Experts of a small language model: 32 SwiGLU neurons an expert.
Below are experts of layer 5 (counted from 0) of a mixture-of-experts language model. Rows are named router (the router's row for the expert), gate (a neuron's input weights, with its number), up (a neuron's input weights, with its number) and show model dimensions 0-127. Each number is 500 + 25 x the weight over its row's rms, rounded and kept within 0 to 999. Numbers have three digits each.
After each expert's rows: a language model's description of what the expert responds to. This comes from a sample of Wikipedia text that the model never trained on.

# expert 35
router:527506501525553522487483517528527484500469491461489561473531539509472503532481526538508539483502484490542503466529487515473465534503506526496473481494483482513473552514557499504468507471488510484544458500514468483518481488506492485507519468506524456536499480543516492515456477480515477508478521527535513521490497534449463483475526478524515511482519525504479496513532492507532537457506
gate0:490432473525503507521501531518448495530511530504469459528452489509478484463507496522484491454549542490504486489455507535469482486449499516519533530516531521517471522481507480547506503487512509549482516472520483491537467484506521501521495451490486529521497510478535546476502475513511493541550474501513528494492495536524513529514477477486513495510518501492549468468525516472503515503484
up0:479525528452482457499519516488517504470523511547524472529549461512543504472483471491526479525508491483458528520485514503506548515517516486474496513516549515498472485520472549472492506521521480528493515519471527496500535457482536474437487496500470495472520502527471486466517494501472482479476499493470475517497491496513485500523517561514456491481476501521481536544477504536487485448513
gate1:550513495510523537555502476528545494487444461491462502557487528504525450515466500472475476511512503485525448523493480496515482498504534473526473470487494507489464533509518506501487521505541525461510518495486570500476473483469476476500514491506532463500481499516450518510508507516461477452468503502516527541493471509472448477497492472525523501504507489489499519509525513509535498480518
up1:473508473524448474494494485490476518499505477495513492465528488527508529499535536489490531455458527466485541532462481514513492522496480488483520501515530517484542482479510535507492506543472496536459502471528500544501528456511489474491479559502427521498498483502520543508531510528496554490521498462459489451482549501504525484487453526481513511486493484512498512468493523506481496492489
Description: Backslashes in LaTeX math, digits in football scores and table cells, and sentence-initial In, On, At, The.

# expert 33
router:500485456516475533510500508502495514511529490542521469470429548489497532511534499521480517471496495513520481484477439511479466448473501489527471485492494474530538488503506512473540535501537494505489533479551475481482456480517501490521500515478476523533536497496517487549485487506459481476432504472520538527511479491545498497520497509511473526504508493543500489484498494534471501485533
gate2:535541464452453518541507515509511541535559451513504527476504504466518526511540482521505494525493474538495531468518505481522576496487430482502483526464519483520494504492515527504479511499539526490491471532508490477487510494508499509494489532495502507489520449489490501502525504491496470472503513472464488478490494481536514454516462534459536490476472508477493491478444518499494513510495
up2:499481507502456502472506525471462482502495499522534492515500499522462512505516526489518499532474519489441532474510494476474535509488461522482494516453521488514503476530467507516492496482498455443515480542512520524494495495484495450513506499453448524501463483472574480480493520479524491511512525485540483519501480512507476463517479507466491463473461548490480475493427501499474512511505
gate3:492517501489528508507533522507488472454452500515502493510513523507511504510516464487494539484516516448504511503466546557482462486512506520495487475505484484495525470509526440521477488543452516516508528475464477482537538489513510516500478492485526468503502453497488480504518488535528503494490479512479494523462465500506469484527529540455505465550488514540432474536469471508484516534506
up3:529537543489465543506499481476513499513471506475468499496490521478555471491505487515528509502500506503506512532474497515497502474489472525521482480521534462555545483544503491487512517508524532490492519492536470485518505500488479482524494521467499476545502501477468516501518516521474517510491493481487557472495477442532501440549498569473491486536456517515524496517477452509504552505493
Description: Words for competitions and honours in sports articles and infobox lists, such as event, Year, award, final, Team, title, race.

# expert 40
router:503490539455530479492465503462484554480500507520482498468542508475519478522518477480520479521503485506522525537472485489506498490514494540488499485498459546450458513486497514525492471513479495552528467526477501491531501463470494486475510490533514540510517497486513491526542547476495528531500536533522476500460487515532518509452465462484524460497497496508477497497478533476534501486566
gate0:527529483504493498541583494478557475518486476489500529513477511488497541509476480481505463475497503491501465475498504505538516455510476520511488518483489477502452472529534490531516506563501510439490518464515477477448492505508504489485486522472522514514489514506502477472515519535500517476486495522549477532487488493527483507535501480496526478516544539488495493488526504515484500571550
up0:485482474519502502487491474547507489494506508544480491524484459539507475478523511548487544502507498498472500499507499495474542508472522463505490509521565498529560499468495502470532504448491487522514517500483518508502516506538485541482504514495488484487513480539489522490413449511511466515521469488525548466531504493470500488498508511505449538489499474504483506497511472526499494437462
gate1:510491522474487486495506437479490517471494516552494499504510426494512465511547488497519511508495496505498499542492487477495528534481506436509504502459535510495547502495528490477558512492537501536459483507528502506511483467531479467549535511519506517535507464492506512517507521493536516520483494472495585465488517501499498489485466476493480511539496525472473510524528480485528516473518
up1:483511475528510514512493562520512481522506480444511503496488570503486532490454514503479490492498506495497502458508515521506467446527494557494497496544473489491454498508476510526442489508466501462536517494468497497489520539469518532457457488478486487465495537506490485484498481508466490478518510528506416531513488499499501514513534522510519488463505475524528488479494525515472487526485
Description: Pipe characters starting or separating wiki table rows, plus commas and clause linkers like who, that, when, which.

# expert 58
router:521504528540501538483511477457506488517465491466532477518513503491558516479495517474521519475526465467497472521514509459484525518534477477495461518498483536502531485518463489501477492512488451492468507493519522503529530439529507522509542503496464475480523530494460446505495470467501456512490471532512505480491530498506466503468534535473454480532483503493474470506523513462494459526491
gate0:476489510526541489514538488499499479499483495506482538496557487519478589515531506512532509508515538501497501506505515491513487483499451508489530514503447496497516500465537548531463480507468486490522480516498515488484528483510524467464503526514538523486499495521484490468501528577508534478497521521523516452488470509495512548506494539480527490518480570539494492472476493493498498483528
up0:444548501504527481485504480510509502507514487525521517508470532495540503511508505483483452469479545497495482519474561512467478492477508469488475508513513502513518545501463452459505475520475493508487517463507458484515501524468493476523527497486510496482515512536451446507504507508486509508462543533456544527506548494467507479503526502492479490558483491518520519518510458520498514454458
gate1:541501492490509508502532517504516504477487478485544502475484494523507576502493489486512443495528443488479466484524460459476516482481504439482470521515469503536520478490491477475525491471528498498514494499522528498496489468518494492525490466469509474474495520451499505482479531549479478476505493450498491485475479535510523518491483535495466450497486486439534472535486521470457520493495
up1:462539494491494512494478503457516498460510484491509471471465524536502492494513485516497455509505487500472470509500508535511563488502526444500487511518483491475519486467484534485501539434466516529516434514527522485501517477537442546508494472493540477471512517497501511484508446481442501476530489438481509521471497499514524545530485505511514503497494514489521494484489486488494514490463
Description: Short syllables and accented letters in foreign names (ko, ka, ö, ø, á), plus "na" in tournament.

# expert 24
router:514463507505511492542563510502485465491509540489521512514474489523505461492497535513493485528507532449523500475520487529471473486447489524512491462449463517522536501485481511511494508493535504496485481526526494490481544511520468478502528461506482511522531527526483484501474531491500507524529490536506549498478483463459484462542527509516560493506503548530504496536514504538546504499460
gate3:485452505493499541524521498496503536533519535526510492460460532420525497466505502472491524494465524495502511506470500474526458510518457497470504484499496484488543491510487456475474470519508494534511471474477487475499460510521485501458502475481464442486497500535470469489504548521526535535469535494503501448493482497520453479505509507458506503534534517503502510481479475476507521497484
up3:529468521476471503506529493532455491526527566526504524483492523469538508467482520439487510503443510483517482521457502486492474482504429526461514454502507524510507488506496500492500486501511498497476486529471491483515491515514514474499551478464498455483524537495443484508495529509540533524517493490507493448506474480539468497513512525466537503506479550502520513508503484525487530495480
gate4:464482478488467512508508560520529527501513537495514498459532501529482509475521506528520511514510508555501455483487501512496485492489518455495559475493509455503489531523491466541493484498505520531505532467509461553465440468476505507489456461519472485468475505490451497484498487493507525491489530481483522474494475487514512490536476467469484442506528494488521450483535497496485512529494
up4:470484484472464512496520464526508523524497556447520508483513504537466521499488515499527475516491484525526470499446506519472488457485519467478535494499494473501479523463478503524539511474491538480490508509521450523480479463472558448517494454508530509484501535495501495486492498496487519501522504501482512510491466511502481504519469499509527503398495503508522489516524464543501494470471
Description: Short pieces right after a word's first letters or a preposition, e.g. "ha" in inhabitants, "per" in pertinent, Vi, Per, San.

# expert 2
router:479514509548456521492479464480501493495493468497461533534505495446545538484547517532499467495484504472459497489510493510462486541510503532535492530467547505503536481514449541539495529540506480501477508496506539495498496500451473488498490488509470495526493543481486515488550501490514539497505483504466503533500535555515509504491503499494525473546465458470488472469476506509522486501512
gate17:513516497513532508509473486518502498492497529510509516467493497513519507497502496513511476451502512498529458519478497549455486472501516519500611517469525480512494509517518518523519517494469481518498508478492451501520523487489524496535479478541421465505484494509510489494516508523491501522518492489491520570464517483512510482478482519516487473507496478523491504478480555529458515427507
up17:528520515498527510523499507496514488490520521507503510465505487503502529504504486521518481429523529504521442497488490558474494455489512503522520522452509476511500505504538520527521512489477494525511508471515472481524489468489514506558487481551451462517454501515535514488522518547493521534524481472476533548475518490509504501478488522496508482497489492493482506486505563532456509420498
gate18:501546480481531485501515509474494510498459516495538481489494517466521541513501498461496506479540500495507526551491479523534508518522529500481494503474503493491509516469476459495469503523482486481460444515519444510470506435500570484478442486469499514503551510503464491502503529508478494554540483460510485491504525478511481475504533537506507524501486511478494484444488475466482480484514
up18:500480522518476529480521526523516495507563494498472499514521486525515458524509521495531450518487503498525473475500506512462497427516470524482508460520520491524502499514518564497516489450534488497501518521464566495498505514512510503525530506503451485500459529494514517509475460526497583444519476496506481483468480499525490519545485484497485482499500508527500504493481511505507483546475
Description: Final syllable pieces of words and names, often Spanish, Portuguese or Italian, such as Reinal-do, facul-ty, Ear-ly, Sán-che-z.

# expert 51
router:467497492548495540491504500510485476488485551514468499541522537530506514494524523504476483514468474476511522483515498503496475489467499518520464478511477538495537537509542464464469490483529508542481512481500526483462488487523469470480489454501477494514521519499540479485493531504533502487515527470509545481521494449523561507439480541525523542498485505477475495469510495533471505456512
gate3:495504450478532538515480514505507463517514497486471538488490486472503485502518521467479464526477497544519520514504510535515485516520489525497480492528525529495487493500526467517517466534494479498535495553462544452528495499518525479533501461504523448527518443492514516491503449486481521514540493509500515497484492471487535531493481518519442503491505506472547466511513483453523454462533
up3:497506542514472477525481489458464524521477530540525506487482494513482548445465468531486525488515550514485496538557511503473513465477501485559520463480480463500519562524489542494493508453521469440526513480503469499497478504463493502511490520503455500535481492458515479515461539508498473479502509506524488482523524497519501498485469516510533501512488518493481512485473520529490489510479
gate4:501503447510546514515473498544490518500489519417478524523508483526488474499487494563478447516491457461510495466513498516486502490501511492486474513466492540492491513482507481507539557519535512532479502479484521499528557487527502477518541481476544478535486494489517474448478504504496513552501496526495531462493500489444498543512486500515527493493523505480483505513484515507518515528471
up4:500516536497465462480489494459458454463500499509500477463480550469508528459522496477505509484521515425519515544494482524515510540493463524544531489521489466524507495506507527492481454490482496474501516550495480506506453510471501516470466536521499506467524515515473550557489482511497501491507502458511500536500520481505500484469480514472507496501477492491525481479514488504471473459554
Description: Nouns for names, roles and identities, such as name, character, member, player, critic, official, known, often before of, as or -ly.

# expert 55
router:477519485510524531493488525540499484485493511478523458492446492506499534488486441514496491486507498481500540522468528548505468527501494465515505518501500487481498467512480472528530527512519493523505491475540466469527471492450493538448502483494454518480464485531487530501478536499493491455510527543465547520472520476500529486541483504514464489525500420538517509497487484492489494510513
gate3:490480480538547516514443481499478491466466519480525509509512533528446500525484448515496486487490461512512501502505492488426492534505518485504514517517513487497532476538488489487563500486493459538494470522487538501510525491488457509568495508525482485466468479454529463499492484476490477490499519497527532483484513499494456467475467486532485512485521503508508511503502525512553500473542
up3:485494481547541521503445494498492493480483507475508506525503618523466507528490450510510488470504471512521517496502495505452478522494500499485516524487507488495528476536480487489560488497496457513495463520501530472517522505493469507547515512531473487476455483453536451491483500476484491500493523499489529485488516497493454463488484484528473514497519494513494525510509510492529482467546
gate4:485455490519474500479469484479509487505522473488494472582490527486466471524484487517502501500520477471494500526558519499512524505511508494514565524484467533451506571436491507488484474495506494483489459490504520466487486511510492535485488504544482544513544502489484491524500535484502523490499506477531479436507488535498503501491509475464506476520498514506494565479513472508473502527512
up4:531518522479507501541550488492479522501505532520483549468527454516560507489503537469492510528489548538495495495461471493527483476486499494487433476506526510533476443522507520488536513496485512533516538516477501529507515480496511474511490504484538461484478510507505524454514465531484468518498484528472509555501520477515500512513478532521505532465500524486517448511508505497510448478502
Description: Opening syllables of surnames and place names in lists and tables, often after a first name, like Mc, Mu, La-nka, Zim-ba-bwe.

# expert 37
router:462487492515500475521525524512478514467498500512525468495438496488472523479499438503503502475540509509466497463507491557468503475491498499537555525528506523484502465512480492475539470503528461529473538463516514500500472536467523513480536494464451546451462506514487503489484523491482460494517526537485503537513474472499497509489486483508483487474535482554524524518493516499461493499499
gate0:484537441502552487471503494486503549512509479498492476501491514509492485523501492466534508544473516524509532497490512478530496489528461488457553536510513509462490491506468515529529467529479537513528507501475513484538529497511511491522487593545526474528492502489499462477518508529497518494503494505535487510485517478528481498525468478500455496492485525507487536461497473494514439530471
up0:432518454537512481497494535508470498488494522466497490503476520541472519513498492521535522488515537485527526482532495505476469495469470552493562524547472502466506514504471507489502490492478498499492532504506518477524494522512508502488552510511504496484486521503512448491485500489541481511514529521516490495448483486478469513489494477471499462467475510533529524483486527500454437426493
gate1:486478500505489474510491461501509458489519444475459507463485522504503446500532520486521499477514525523503486493480553511484508495500539510500455462504506446483550501515510513508503496517483521466525508506507508469455499510481488513515470539504493478521464483495499495476478509491494486469491500488506475435543476508535527505507487593525490499493476524504472489525495476524472435537479
up1:466465506546527473526539506497514505476490468463516502476467524528483457506524449487515491442502530483538479466498525541460491459474508540531514494503463485492524480520514514486524464499496489499483533489531501491492473523499506524506513494505489508490495501509544466504462457453490481543495530527476474482478459490478470483469477542501523456480535488543477503529513510543471495500490
Description: First capitalized piece of a name or proper word after of, by or the, such as Ba-bbage, To-dd, San-jay, Al-maren.

# expert 28
router:522522490506526526467468522497468481534488498534443451516490516472507492512506492546432447512521487465496473540501508531497538471490506491463517521524499479522472522518482524519517550485486504500484519507469473514512547507492493490525504512516509508519513470456505537486515476552496506508517453469474497531507516504477463543523493457499513536519475503456532498486472472507543480501521
gate0:491509496477502515463488472542503476514521463513478516526493463479463516517487480493478474510522451539494536537486492534515512505484505500482529474561510466485511511522537486505513505468499468527520480453503469508455485513548475480521477541534516502516480493506526496511512482507467527543481476475462506515495530478523504465522552505531495496516546466473521523547473529459498499474456
up0:486462506469515481499525505544528520483515465524499509513508436492493523593522494509489459536519474526470548546491493520521525484473500488493526482554511485520522482499522497501520510496508480532519496459521462522460461510540470491523472528493513482542506483497523541533533479475504489502486490477489512485514513465518530487506476512507492508507541493505490519543511523467492532481452
gate1:517476514516527488507508504524483519496509494476522526489517532529472518559491499544467504503579471517476471485476494454522477491493514461522484508541488521493510490462476478526482486491515474488544493509463464494518481495517488517519528487521532548517500504537503475529500474508498452496484498457507522552509420512495481500487526476485522457489484464524517471528481507470513492483458
up1:478541500492500516462507490463521486498505548494520464529512475487511488462539542473507525525464528505532503507505512561475561522495510546503509545466517510501495516525465529489506518480450530514470487485534512491485537504472488495451490519506444455469510478491495512489483526509470501490497508544514498492483500502516511493530460516527480540530508530486457527483506468497485499524558
Description: Second half of year ranges like 1964–1970 in career lists, plus suffix pieces such as ed, ial, ous and the.

# expert 56
router:520558510487540492484460525521490501477506541470514522482539530532503518508468515459509485479488505483547483482555494490475526519470506499478468523532492514506460527544511536468496491491494540494533477535497505469518488479532468502514500523533509446517452513514504484486469515474480484504496495508522487480467487467491522481509481538503510510449464452472483465520506510539470538468527
gate0:472471476514491473487490524458504529464491526521523527492496468513488532484485493507535500477489492471487477452500457542472478470507515530550469517511473479516518497503493529517515464529519512529507500453507502540526485474489495549421504475523511547473502483518454468476485487474479487506486529531475486481522472518501454534485458493504515532505536530507551470476494515490499524489500
up0:483485492521497492474500537471483536479474534475519505483521484512494507511462488490551499481500491476498469473516457541500480460472520539543462524478472470527513495499485547461495445510526533496520537439513497513478469500496468545438505481524527535485515491531478477505462494471486465511476539530484508528502478523500458521515486492482510513485529509532509481485535514506495541477507
gate1:517484456484527489564516490515496528497484467549512448484469491514524507422495484496521459543501510490496500478476542515496476485534533499498531443527483478465486490496455502531478544508498492460511469489505489494510481457457510493498496488519479487507462496498543503504499514490511462495530510464511527496520463508517520492487527513515467483503480536505498488498453450487486465483450
up1:482487496504463542462479501462512478489504520494487528513503489526476447532513511539477531474495472488465521530506492473502472529499478469515478547459523486498525494465520476484537480549524480541473490474481547525521500558541469517488466531493507488473516497507467494488508492515483540514503508533515512476500524484464452488527461511507526472507537498503498536460547540504515520507528
Description: Short prepositions and connectives like in, as, for, since, among, ex, plus on in bey-on-d and Beac-on.

# expert 63
router:508527539535532503472503478486501500494472520501551502447538530528547517513510536496489533503491535521537477488532475474491483543483506542520500501497463468531536527475486504467485506478457501498508520535501512524485456465514472520495466525519496480491496513502477471545476486469502457467471550495539491488484497517446489492490528487462528480499458476466511504496539501488508515468466
gate2:531489504527514497496482449533458525567511493479507515473499462497525484504508524470498522505510515493490500517547498504495525489539498489481506525499505537538520509483529472482510522485504517540504523475537455520546488485516497485577486520488530490533474472507467491496469524479508513467536519452470528510501476473478510443485531510492491522486498529476539532528500517558484534471510
up2:525489506510515499530581479503460511576489504514494500512538487506552470489519507485501531495516525472496487512516465489470552494495507513510517507511527514506501520500493525484492532499518515501486510492523500508494515491504568484538468527527474478468515492513482482491462533510502502461543516457530535474486471507490503446471506522447496506521489544505520530566497491493519486466532
Description: Prepositions and particles after verbs or nouns, especially to in belongs to, plus on, as, by, in, and plus-minus signs in tables.

# expert 54
router:504514494485503531480483503496519502453457508464567494480444480529471465516461472523457463489469501455531511464501522516494518509458509491486493490498502469502468464501456477491491496499508486472510511488510487502562476477511447461535532519521496476462458521501478497494448473495475485464464554512468504482471493492497485507533512508481480503489511491533490546528514491508510503486469
gate0:488515515481483516511497468518506553517506538483438542487475517504493493487465467413497472463542476477522527491499519516444437504500509543499504480509497479503518505517476469496504508488498500458481502498524481506516461517492495499521537482479480504540497492458488516519476523494432523465509526517505490478476479498500534492528487518507463513479525484524441486518479458500507530489490
up0:492476502490504539464449485526529520457526488448519480528518481502518494446504490480526499460516492513525496490513501536459561503480528509508557499541506466493509522499504479519511474481488484497495506462521496510518488499508500514551506482531460487500496496499499479495448486474506520516462526483494465494452450457510544470458501493517467452498491518511511497512511540516442478473512
gate1:489497491506552503494538523518513485506534470518526489498495513485525507526506502478528482526472513523490499490530511508488481456536481496470499504458515495514506478524499484466496489517501514492508526508503477491464518533465512526513476521486506521510491437438510477466514513477519506519521494505509522624508498498520457485521506478518485512489507524539462463500478436546493478529473
up1:518506504504449477539483465519490514478571530500454491525521504501467513486507526559500520497515478513487522538497457486507504563492521512535494513527473525464495527477528502511514517480514520522517461503474560501492500475505521473484518497509500499488515480527493546565522506522482508485503485479504477492524529475491566525490468510490519508514511482455527507506518548454521506497533
Description: "ed" inside names like Kennedy and Sweden, plus capitalized name openings like Be, Mo, Bro, Ma in people and places.

# expert 4
router:530526504532448546475496476480502502451430468478506495496518495513500514471538459533519467485534486462458463489508507479489516456510484494479485479479535478478507529503502505510537524461490467512495518454503529464496483475512513488549518486517515452487463493477502471481506514539527487483491481484524529481496519533501442524489494526478484496543481457507489501513533517517472525489474
gate17:486509482522556481510523511472517525475504486494486486489496515465476500521558525465512525513507485486483513490452558506487504480520513493576468499488492476503516515520480536510518513512477491471469510532516537505473555474476507512492480513497508483489507498472499512478486544520479497534488463488497510508440509505531493465522519500544552470531537506464520479489499495466513536551554
up17:493495515484475489523478496518453497535526536488483516488519487506515494470447521522505513511498518525496503512532507504498473512506494498473556509502528501508430444435513489515479474524546526525522520485489494506509489538482495502515483519485460510574523515498487514507475482505503546461544540546554461467512466498513520522499531487485495521470470531481507469482498509498496459503474
gate18:511522534515510492500515567486497460469488497494472516521487478531475512509496481523546477538532509512469503510515491508533516548488480485531505541549477469466477485486506525502470509518473521522502484483467532472480514481511533499495485452521503517485472528547533487466558508476509512488450473498459511500509512492524507504522543515506526556515501470524507550474532485455498540506495
up18:469475462482493513490481440518502540528512503503529483485514519472533496494506514483451520464472493495522496494494509491462496465512522517455493467444528533543520510526491476500537487480529483475493509522536468529523493511491461501505527544487499476510532469462472511525436503515485484519546526507546493503499488505483489494484457492505470452492500538487492461534468506548505458494504
Description: Mid- or end-of-word pieces after a capital or consonant, above all "ate" in Date and candidate, also re in Zagreb, Least.

# expert 17
router:470475529534506537484513494482540484458490469438541506528546538511490495495479521477506563496453492491525502465507511477500496524484502547501489465483490501485511534462508514532516461514472543459521467522458464509501491457537489517450480497512512468510514480497531491519494488486506469464460537511544491503481493510487487488470488477536532488503486512453487493528521495500540492497514
gate0:509505519512537539491527515522518521476467486498497538486478519476492528479513495474481495500479508512479505501569577527514469519524494507463571457496475470468498514492474480524504493495478511485528453488484486429555492487519506525515483510505471487528476554488523507502475522519484499479491504513471513549496525474484503491513519513484529531555526503481484535487534497487509517536504
up0:498510551526530543497511480504530515479476479510484539478492515486494524464513508485460499475486521518513481500464578518522473506509487507471589487479456474483517524508469495526513515476497496498532478473480466445557489477526507514505499512498487481530469505492532490510481527520476495502469506507497515542503522481494476470533512486474530534561531514478507537494534496470508509525499
gate1:527535493520478493519492512504511460479532473518507440551516513490470495460495480479508524510510431524469528478523484527497490517511484508529495501516477527484458505440493516488549470530502481491506483509536549473508453497491530482461504518498500474458513521483465542507487503531520483495533486498508472514495507513478511489449493486480514449516501490508500482530439540494512476490551
up1:496480518459522488495495468507482535523475549492499541436469496502518501546513517516470492485508561497517479510488518481500510464484490485464497486490510486516531484556515476513457521464522508519508511483483461519492547509503473512526455494512495535523497483523518481497536497522479524500473493505486496493514494498533484534567498523511508539468575493525492517484538462486501511504441
Description: Short common words and prefixes such as it, not, re, un, plus table pipes and closing brackets in lists; mixed contexts.

# expert 7
router:485473523485490462492512551523456536490534528478512539516517528485546484501513491474524480464485533527501473488524462457473559485525482500476501530507519537522497481486481528446482519473487495468503550523471503531458506498544486502523503524512513476496520512515498490512512477478532508505506437524506467525536518545454534544503521529501495505482486500521518472516528522526474498516496
gate1:501498526473502542483498515465538475513479469542465512490442495478485475530521389488485491503489513463498513491496489495524499483510530480489450467458448501489507492503500513490545507495490539496528463489569504477521477523512446515507521500481482470482504478504499458488526503516472519502499508517494505515476509517506440507478513490514484492507491521521521538514515492497500516446483
up1:481486545464463532495481533477524467526504476536457521493448512468504471539506427470495503500484521460525510492482459485486526490505512515483438455461531524510535475517477535464528508476498547474521485489523513495492474515511446487509532523480478483487512492524503488502520485496517483501481475524511491512483515536536469515468522499492478503502480502525542517535530517500483517457493
Description: The piece "ten" after "at" (attend, attention, attendant), plus scattered word-middle pieces, digits in numbers and commas after foreign words.

# expert 46
router:507487536519509463522508511488508471521509449480479530537521492523550513480521546487531484499506525466516517521520532482505522506476475512498480520505542480497538475490497528490527491505467509521517479480488526491452474465488532460475491522492517497517474463539499482486528497568496523488512563460499522505492516543511489460462503521467504489481513451462458511464506510522465464485520
gate2:503502498449503512496478491503514521510435494507483510536520479446509515481476493488515507511545512500512504541550515507515510532539475515489550454464542490531501502524467492519512536426508493485511472498532556494531530496505482516480482478500508502464482496524499459497498511482484534496517503475442487499497508476473513516509479507554484536528482504480563552515490525501508506482512
up2:508516495441443508491474505487500512520454491482496507531516505455513522484465500494504513495520512515518518534564518486501520531544471513490540478473542462520513502516456477503510512434519474491515455494550545522530516521506469500491477473478515529461464487526523467499504525489517551500514503470437503503494508497482538485493491528539493530514482494474536510491479498507482487485518
gate3:485489507510490539501509542498499509506519487516519487530487464529496492480461479542512498552494482510500536497443494517499506498487481477469445499467490451483508443541474502513519520507488499513465444496525529475493509468509464476515550481507500518520496491444533572483483512543499465515518495489505532446504480510534492530496515538498493511511523498511447527507476516491533513478498
up3:525528468510496489495433478485517505481493544495499493467476535491490478497506500487459525442484519512481499508555490485484489498534550523514556502510506541488516547461505461494468496487530486501531538501513463530544501512512533527490452475494503486467525503565481445493527498466520527499486488508485471524481500481476519477503493479511522528486500519504528457507517492500464474535503
Description: Endings of foreign names and places such as -ia, -ade, -ina, -ana: Natalia, Alibabazade, Akademi, Victoria.

# expert 12
router:520478495457506488491490519496494538510498516576501461475474473462506505432525469511491471519535504534470530520473518528531507487515519507492518528533521534496505499507470477508499516498501463543501539476501507541511533519469545533481490485510486555501509504486478521470577495522485526499523454495509505492541469511502507528487461489491493508501493473482542494478455528479516489522497
gate0:530484508489487519462503532487526488523459541506519539505461531504458526482507507506464503538470503521519480516544469513516491500492512505455423561496508491496541487511449494487555469524550501519486498462488501536495542512511508519551493516496474450488509506463489505533532469507539520504455503470491521507480506485526486499500484524490539505516516496495507483520498529528519475477499
up0:509502517463486512462486480470515496545473532476519536497485463508496500480489496492523472490458497500499507515501468529514498482521513488435470527524525489478537476501476499494500514521544507527473481474489503520473528491520542503521536522474472360456489501476521517497522490510520518493469519460471513511485485472513488487522502537499501501532504505501493520533488502519493474479500
gate1:506468532565483451519484496540544506503464498516470491470496529513514478499513524518432527449489492520500449513513506504448507521515510506499462472524504466506535515458525537503490490528494506497509532508511501493509497530479490506519470549502520506498469516516459506541478503502433546509495502507504456484585502501501516503517513526488540503486490488502528535506509496499514485481512
up1:533466501544510468502473484536527479478485508517487492492497546566494460481521541531486537455517497513507476501503482513407460536490495524529472474496494436514525536469527528494481483509467500478511509499514486532521487507483460530500522519484529526519478531510455518529499487512474505524493489514519485475569493519492512510482475488491522492508490487475521493499492517482532476475506
Description: Almost always " the" after prepositions like of, in, to, plus "album" in infobox headers like "Studio album by".

# expert 62
router:486514494540526497482484521526479557518474517498477510453498510479506502485477532473527508460472524511518511485478536545476504465507528514478474511552478535491508460491531532446543472565461506519491535544481508506515505473514474494450531503471533484484470495496487492475497559478519483539525532501504481500483533504477529504467469519495464519482501521500487517496476499514461519503505
gate5:518507560472499486475516496472467540511507531529492489483499530507525528460488497500509485522490474496464520526504490525469476504505469504472487493456521503501492452528500501509493502495569429509496478481527459468446512525476478511508495455491509502541503495476512494487506500499498522504521495517488493489497495555542506506548520519507498513503495506512456483497432409487494494524501
up5:499507510518516532470494513523489512524487517492484523482493537464497511504482531467514463506488519512510527502522524515473465499489446523492473486464487494524526473541507510467518493515477501470494490530497465469477473484491465488493522508468513476552509493456498463483472533460534473539530541510504471503522536498505535497512517530448480534527483561468472500486440450498476519542487
gate6:413534486485523519472451487502560509484477421482473470520477486478510490516495484490519466505490502505517544497525500490525491501534511514503526494518504467505524471504432534493487502485486487465470465469500517481541507481492474484461517520496483490499487488492539511538504519482498500478491502504488494500501502487518540472489507495542453479514512488481422527528478492503479465522502
up6:511521490492502515472457478539507509459509489496482498490478514488499466484486508508488486447471497496522500485511483482460502487531482511505525509489512475552471518520490557496492543503458526436457498477516504502508475487497467518488511511498482447495452476452468537554487488511517523474499512514464476487529551520505521464502465552526495498527565503478483501505474471538495486507525
Description: Leading digits of numbers and number words in stats, dates and scores, e.g. 1, 19 in 1990, 530, four, six.

# expert 36
router:522518492503525509450463526467467498538478512472520534465499526510495537508505537478519499478516503512519450520508491485492501501545507522539509521533481485526535492522456507494531518447471490514474500500532500511457477502505521484558473520528487450515461521482478471523531520483489521532491456456526532510503477532473484471460524515491539533504499506489514474485503529487530454527509
gate0:497464486457487478483529524514499515523481493544508527470494487488481510499531479574510535526516497503494488530474458466469473479506501486510524481473510498479544495519574466479500534502505465508505473486491504480481479533494528481470535514495500505498495451495505506520580514507501510504470505483468523457502494477496468500522476531491486515464487525532467467525451517526489528463536
up0:486501462502475528471497502483465520517525516520502510480468536514482533506527483481510550517532483509502462481456483542507475513509494491501511503501486491477504504524532507500510509484511519481518452484476466438470456493499531483462521514479515504529517492474505494451528525507504512530475460462478475501474543501538428478526492507477502526476479527500481447500435517526465516489539
gate1:478472490514531509497495485517479519525501481464505530524490483497497505494492494487471539507463492521513508513475510500555534521516469497511487526488549549490485511512528504533512536474498466559493462464521517530530524497518492524492487518556481511455529519496465462493501473491559542513485464518499529461471470503532483481478481516506520529516555494471512546517506493469550480515470
up1:513512522488458494506509513457514476491497515527496495491515515523496488494486514493546481517515517495502485484528495478460479479488529539515513502536471455512518480492481509460505473505481516448515563522476501481457473530482499465522496480452519484530487506502523518510479520475457458504506514484546398520512483539473515502508525502484479483449463499514497453499515504537452505494504
Description: American, British, National, Washington, California, adjective endings like -ical and -ual, and "board" in keyboards in band member lists.